config.toml
num_hidden_layers = 12
hidden_size = 320
n_experts = 24
experts_per_token = 2
d_expert = 96
d_shared_expert = 0
hidden_act = "swiglu"
moe_layers = [2, 3, 4, 5, 6, 7, 8, 9, 10, 11]
router_score = "softmax"
normalize_top_k = false
routed_scale = 2.54
balance_loss = 0.0126
balance_bias = false
router_cosine_scale = 14.0
init_std_router = 0.00674
lr_router = 0.000713
num_attention_heads = 5
num_key_value_heads = 1
head_dim = 64
vocab_size = 14120
norm = "rmsnorm"
norm_place = "pre"
norm_eps = 1e-05
positions = "rope"
rope_theta = 10000.0
rope_fraction = 1.0
qk_norm = false
attn_scale = 0.125
tie_word_embeddings = false
parallel_block = false
init = "normal"
init_std_qkv = 0.0249
init_std_o = 0.0249
init_std_up = 0.0249
init_std_down = 0.0
optimizer = "muon_variant"
learning_rate = 0.00109
weight_decay = 0.13
lr_head = 0.00466
max_grad_norm = 1.0
warmup_steps = 200
schedule = "wsd"
decay_fraction = 0.574
decay_shape = "cos"
final_lr_fraction = 0.02
batch_tokens = 32768
max_seq_len = 1024
doc_mask = false
train_tokens = 281500000
max_steps = 8591
dataset = "wikipedia_en"
Below are experts of layer 9 (counted from 0) of a mixture-of-experts language model. Rows are named router (the router's row for the expert), gate (a neuron's input weights, with its number), up (a neuron's input weights, with its number), down (a neuron's output weights, with its number) and show model dimensions 192-223. Each number is 50 + 15 x the weight over its row's rms, rounded and kept within 0 to 99.
After each expert's rows: "raises" lists some tokens whose logits its average output raises strongly, later layers aside. This comes from a sample of Wikipedia text that the model never trained on.

# expert 8
router:56 41 14 46 53 59 39 45 83 45 59 29 62 56 73 46 51 69 52 70 76 46 30 52 59 57 45 71 55 53 45 69
gate4:55 75 59 31 54 34 43 56 42 43 63 27 36 29 32 12 88 65 61 56 70 74 42 45 39 48 46 53 49 52 44 36
up4:68 43 45 45 67 54 52 71 42 24 49 46 42 61 52 53 49 48 54 51 79 41 36 65 53 37 48 35 63 58 50 57
down4:45 50 29 60 29 32 39 66 60 54 46 71 56 45 46 62 52 53 33 85 27 66 41 49 56 34 35 30 56 37 53 50
gate5:62 58 39 54 50 80 56 61 39 56 72 73 67 31 30 51 25 66 85 46 77 48 31 70 64 65 56 53 32 29 42 68
up5:61 44 59 55 39 44 22 48 63 60 45 34 25 44 45 62 51 67 70 52 29 56 34 81 54 57 53 41 30 34 46 48
down5:64 18 56 39 51 49 34 31 53 33 64 59 52 34 48 45 71 65 50 38 52 37 37 47 44 57 33 50 45 59 45 72
gate6:27 56 58 41 33 38 34 59 51 73 50 50 15 71 53 34 59 26 61 28 50 69 57 43 68 46 36 58 44 49 39 52
up6:25 50 69 48 47 28 38 57 58 39 63 54 34 52 44 65 51 32 57 58 40 53 48 57 64 48 51 55 25 38 52 46
down6:39 57 09 52 33 61 68 55 38 43 68 42 45 41 31 67 64 37 28 53 24 32 47 57 71 15 42 46 40 41 60 43
raises: "0", "4", "5", "3", "2", "1"

# expert 16
router:44 53 45 47 45 52 66 69 69 28 68 48 47 49 71 39 60 72 47 52 36 37 49 66 49 43 50 72 69 39 57 50
gate11:54 83 80 63 34 41 63 57 57 72 20 55 54 62 27 64 45 43 42 69 42 27 40 35 42 59 67 58 70 67 58 38
up11:54 55 33 39 51 32 31 51 29 52 47 67 63 44 57 60 62 56 31 67 75 49 31 22 56 50 32 30 47 47 50 49
down11:63 03 39 53 39 56 50 28 40 53 33 39 65 75 54 52 32 67 39 51 46 68 50 37 29 44 66 73 57 43 53 42
gate12:42 44 56 32 43 63 71 80 43 64 33 33 59 50 73 53 52 51 42 70 42 52 49 54 38 45 19 68 54 53 61 27
up12:55 15 45 55 62 90 61 35 77 34 08 27 35 36 43 64 51 42 51 62 63 72 48 46 46 34 46 66 48 51 53 25
down12:32 67 72 44 44 13 59 51 20 50 34 52 51 48 37 44 39 33 62 61 69 49 43 64 49 68 35 70 53 76 46 54
gate13:49 51 71 88 58 60 50 40 73 42 66 42 46 50 36 64 18 35 39 41 42 60 65 93 30 58 19 35 55 53 53 50
up13:50 51 28 45 44 46 44 70 33 57 50 65 50 67 77 36 62 74 43 39 62 52 63 53 47 81 55 52 32 52 57 56
down13:47 36 19 12 39 67 46 61 41 48 74 43 69 59 29 57 43 68 67 54 71 58 60 66 35 28 50 61 42 62 45 40
raises: "\n", " (", ".\n\n", "\n\n", " |\n", "."

# expert 0
router:38 50 44 66 54 49 75 55 53 47 61 39 34 63 43 28 42 54 62 43 41 62 23 59 39 45 52 38 39 36 49 39
gate10:52 62 49 60 70 21 33 53 33 45 66 60 45 64 39 59 48 35 28 73 60 48 47 33 69 64 53 45 30 53 44 69
up10:57 64 64 42 34 75 47 71 21 52 08 23 62 51 42 32 46 21 55 33 24 44 36 57 58 57 37 54 37 32 40 57
down10:58 69 58 54 45 67 24 49 51 32 32 22 43 55 58 87 64 24 47 52 26 40 32 78 62 83 54 44 59 50 23 71
gate11:46 36 44 40 35 63 18 27 52 83 36 74 46 52 56 43 55 49 53 33 41 33 74 53 36 34 31 47 43 91 53 40
up11:50 51 35 54 32 30 42 41 27 55 63 28 24 42 28 78 27 65 46 52 62 59 50 41 26 86 66 62 35 56 57 35
down11:60 47 44 61 66 39 31 66 68 53 57 24 29 53 43 76 72 35 44 56 63 44 37 55 38 45 44 67 57 45 19 64
gate12:29 58 43 74 48 13 26 72 36 48 38 65 51 69 44 54 52 20 84 48 48 58 45 42 39 61 26 71 59 38 37 52
up12:42 34 41 76 43 23 60 12 60 55 26 68 48 51 47 47 28 63 28 66 60 57 62 45 62 38 46 36 38 39 55 66
down12:25 39 64 22 57 27 48 59 48 46 35 72 60 53 32 75 36 32 34 56 41 44 35 68 51 68 30 88 46 35 45 54
raises: "als", "ons", "es", "aly"

# expert 7
router:35 34 41 52 52 70 56 13 58 42 50 38 54 68 59 46 74 44 73 80 65 23 81 32 43 21 57 65 54 87 63 52
gate14:74 51 59 49 31 70 47 39 64 35 31 71 56 85 69 57 35 76 33 21 43 50 57 44 24 53 36 44 24 80 45 69
up14:43 42 67 59 64 44 41 37 36 62 20 64 60 28 35 34 48 56 41 42 56 34 45 69 18 50 25 50 63 62 22 53
down14:41 35 53 27 25 64 63 60 37 65 75 34 55 15 64 30 72 35 37 67 47 49 31 60 35 61 18 39 75 51 82 72
gate15:48 64 62 59 41 21 41 39 35 25 66 36 29 60 45 49 35 39 69 49 67 77 56 35 47 58 52 55 40 43 76 88
up15:45 42 52 42 28 71 66 65 56 66 64 41 61 55 56 60 50 39 34 42 63 55 50 50 50 43 34 43 45 23 47 50
down15:62 42 41 63 81 33 54 43 52 53 61 60 61 63 25 44 37 60 49 60 31 41 54 69 53 39 32 22 34 59 38 46
gate16:45 53 39 38 28 50 33 39 59 31 39 35 51 62 50 47 49 25 72 63 56 57 47 34 65 43 54 69 31 61 27 64
up16:44 57 46 44 60 29 51 77 36 72 65 70 56 47 48 55 58 85 20 42 63 56 44 57 34 69 15 72 47 65 62 55
down16:61 38 40 56 60 59 60 54 65 71 27 50 46 73 29 58 41 50 39 52 46 39 80 51 52 23 58 32 33 62 34 53
raises: ",", " (", " in", " for", " with", "\n"

# expert 4
router:48 49 27 55 62 49 12 32 85 47 63 53 60 58 62 31 45 65 81 71 71 36 43 52 41 49 58 64 78 46 22 61
gate7:36 36 23 32 22 40 62 31 71 47 31 52 31 79 36 60 43 48 32 46 64 14 58 64 48 47 33 66 50 64 52 73
up7:17 41 68 50 25 10 71 62 64 61 22 43 46 63 60 72 63 48 27 57 61 20 58 24 28 42 42 52 45 52 65 75
down7:30 64 29 62 46 77 65 79 57 67 40 36 54 59 41 58 56 54 62 55 40 47 66 28 46 65 37 36 00 33 46 44
gate8:43 70 38 54 61 18 62 51 47 28 30 42 24 88 62 63 49 48 56 70 38 59 71 22 70 42 47 40 31 44 52 34
up8:45 42 49 41 36 75 56 53 58 38 40 65 41 58 52 50 46 70 59 49 40 27 38 64 38 38 28 51 76 50 46 76
down8:61 81 75 28 81 52 59 65 56 75 49 51 42 47 53 51 61 49 44 61 41 74 37 30 75 49 65 43 29 60 44 71
gate9:39 41 49 63 24 48 82 58 41 25 37 74 22 61 52 57 31 40 42 36 62 43 56 52 74 61 57 22 44 36 59 39
up9:69 59 55 19 61 54 36 38 75 63 61 34 53 68 48 57 67 48 35 66 18 41 66 17 20 31 49 48 69 51 45 30
down9:50 62 20 59 49 35 56 58 66 48 31 39 67 49 28 78 32 38 42 40 52 78 61 37 66 57 48 40 50 49 71 39
raises: "0", "1", "2", "5", "6", "9"

# expert 15
router:48 29 59 51 38 56 54 18 60 48 43 24 50 44 51 71 64 77 44 59 32 66 88 46 45 49 48 65 74 43 31 63
gate4:57 57 65 26 54 61 69 92 69 43 79 32 58 48 52 33 21 52 41 44 50 63 53 69 46 61 38 49 45 58 38 49
up4:63 32 61 55 56 56 20 39 59 33 55 56 42 36 61 28 40 51 43 35 68 77 74 56 61 78 43 69 44 45 50 37
down4:50 66 50 39 55 44 30 26 56 39 31 66 60 48 66 38 42 42 63 62 72 40 32 39 30 48 16 49 65 57 49 63
gate5:51 63 48 40 40 51 42 43 55 45 28 56 27 77 54 39 25 59 56 47 70 51 55 60 24 61 31 61 53 49 52 80
up5:44 74 40 54 60 46 55 48 24 75 44 49 47 51 52 46 40 63 34 48 53 32 31 27 44 64 32 50 62 62 52 55
down5:39 47 50 58 65 51 53 50 71 45 65 38 73 38 21 33 73 62 45 51 60 36 52 60 42 55 47 53 64 64 42 45
gate6:41 51 24 50 54 59 67 54 59 82 43 61 50 40 46 63 43 32 72 36 60 46 35 69 68 53 51 48 57 55 20 50
up6:36 59 34 56 66 51 74 70 64 36 56 59 56 43 60 77 56 22 33 46 44 42 59 51 52 54 49 49 32 65 41 63
down6:76 45 47 32 51 60 62 51 18 61 58 35 42 42 62 40 53 66 29 53 53 63 61 38 43 50 51 74 58 52 42 54
raises: " to", " on", " for", " in", " by", ","

# expert 18
router:55 43 49 65 31 69 45 48 60 53 59 41 46 53 33 66 63 41 66 85 49 31 22 49 36 53 47 38 47 46 20 53
gate10:42 77 68 40 55 60 51 65 24 73 62 59 64 53 48 66 55 47 31 49 63 28 39 52 40 52 63 55 37 46 62 51
up10:46 68 67 56 56 34 82 57 57 45 59 44 46 31 47 47 65 57 48 49 48 34 43 37 47 66 53 62 36 37 65 61
down10:30 46 66 39 49 33 54 39 66 49 31 39 48 50 34 67 38 60 46 64 25 69 30 46 55 32 28 41 30 43 57 57
gate11:66 46 52 73 60 65 37 40 46 37 08 51 57 43 43 43 67 75 46 69 26 44 85 57 64 56 46 47 57 61 41 76
up11:44 62 38 55 51 48 54 37 55 22 51 56 54 67 25 54 61 77 36 34 47 36 61 24 47 56 54 41 36 26 63 54
down11:73 14 58 48 61 59 65 23 47 44 39 66 37 29 46 57 55 40 52 26 47 51 28 49 43 27 49 20 47 46 72 62
gate12:41 53 48 43 39 80 48 44 42 43 40 43 39 71 59 31 43 59 30 30 30 29 33 69 53 26 52 50 72 61 31 51
up12:65 51 64 54 41 23 74 56 44 37 44 56 43 20 59 64 33 44 66 59 33 68 46 78 83 38 71 51 27 60 42 29
down12:36 45 68 40 42 48 39 50 17 44 54 40 78 32 39 75 66 49 76 41 43 48 25 64 52 32 59 37 49 56 27 35
raises: "ir", "ame", "ares", "alam"

# expert 13
router:52 49 15 34 35 63 38 72 57 54 62 26 62 55 63 20 44 84 72 74 61 42 27 38 51 78 52 63 52 71 54 66
gate4:69 44 61 58 29 55 40 62 30 44 75 53 60 19 32 28 45 44 46 52 50 72 66 43 71 66 73 61 45 66 21 42
up4:60 48 48 41 32 45 47 52 25 41 38 50 48 70 37 69 74 32 34 39 50 49 18 61 58 43 53 72 72 59 34 48
down4:50 61 57 19 38 43 49 56 67 49 29 54 43 53 44 44 48 44 53 56 54 40 69 73 24 77 68 48 68 35 62 35
gate5:52 52 26 59 25 27 55 65 51 65 76 49 60 63 61 65 44 37 69 54 65 47 82 44 61 43 41 36 35 46 54 42
up5:56 50 32 36 53 24 57 39 59 78 64 51 67 46 45 59 49 47 64 46 59 49 56 49 40 23 46 38 78 53 56 80
down5:67 37 64 68 53 59 53 26 59 35 35 62 68 25 76 56 58 37 26 72 70 42 58 70 41 51 41 56 47 78 08 86
gate6:70 51 40 62 45 53 85 59 37 56 43 73 55 65 73 68 50 75 60 39 29 38 62 48 41 28 11 42 39 32 56 38
up6:47 68 49 51 55 48 84 51 34 70 46 55 66 54 58 57 54 69 54 80 30 33 41 67 59 49 39 67 25 47 41 55
down6:67 33 41 65 60 71 48 66 56 51 34 58 70 46 27 55 16 46 33 45 52 52 54 44 53 63 49 41 40 28 55 54
raises: "7", "9", "6", "8", "5", "3"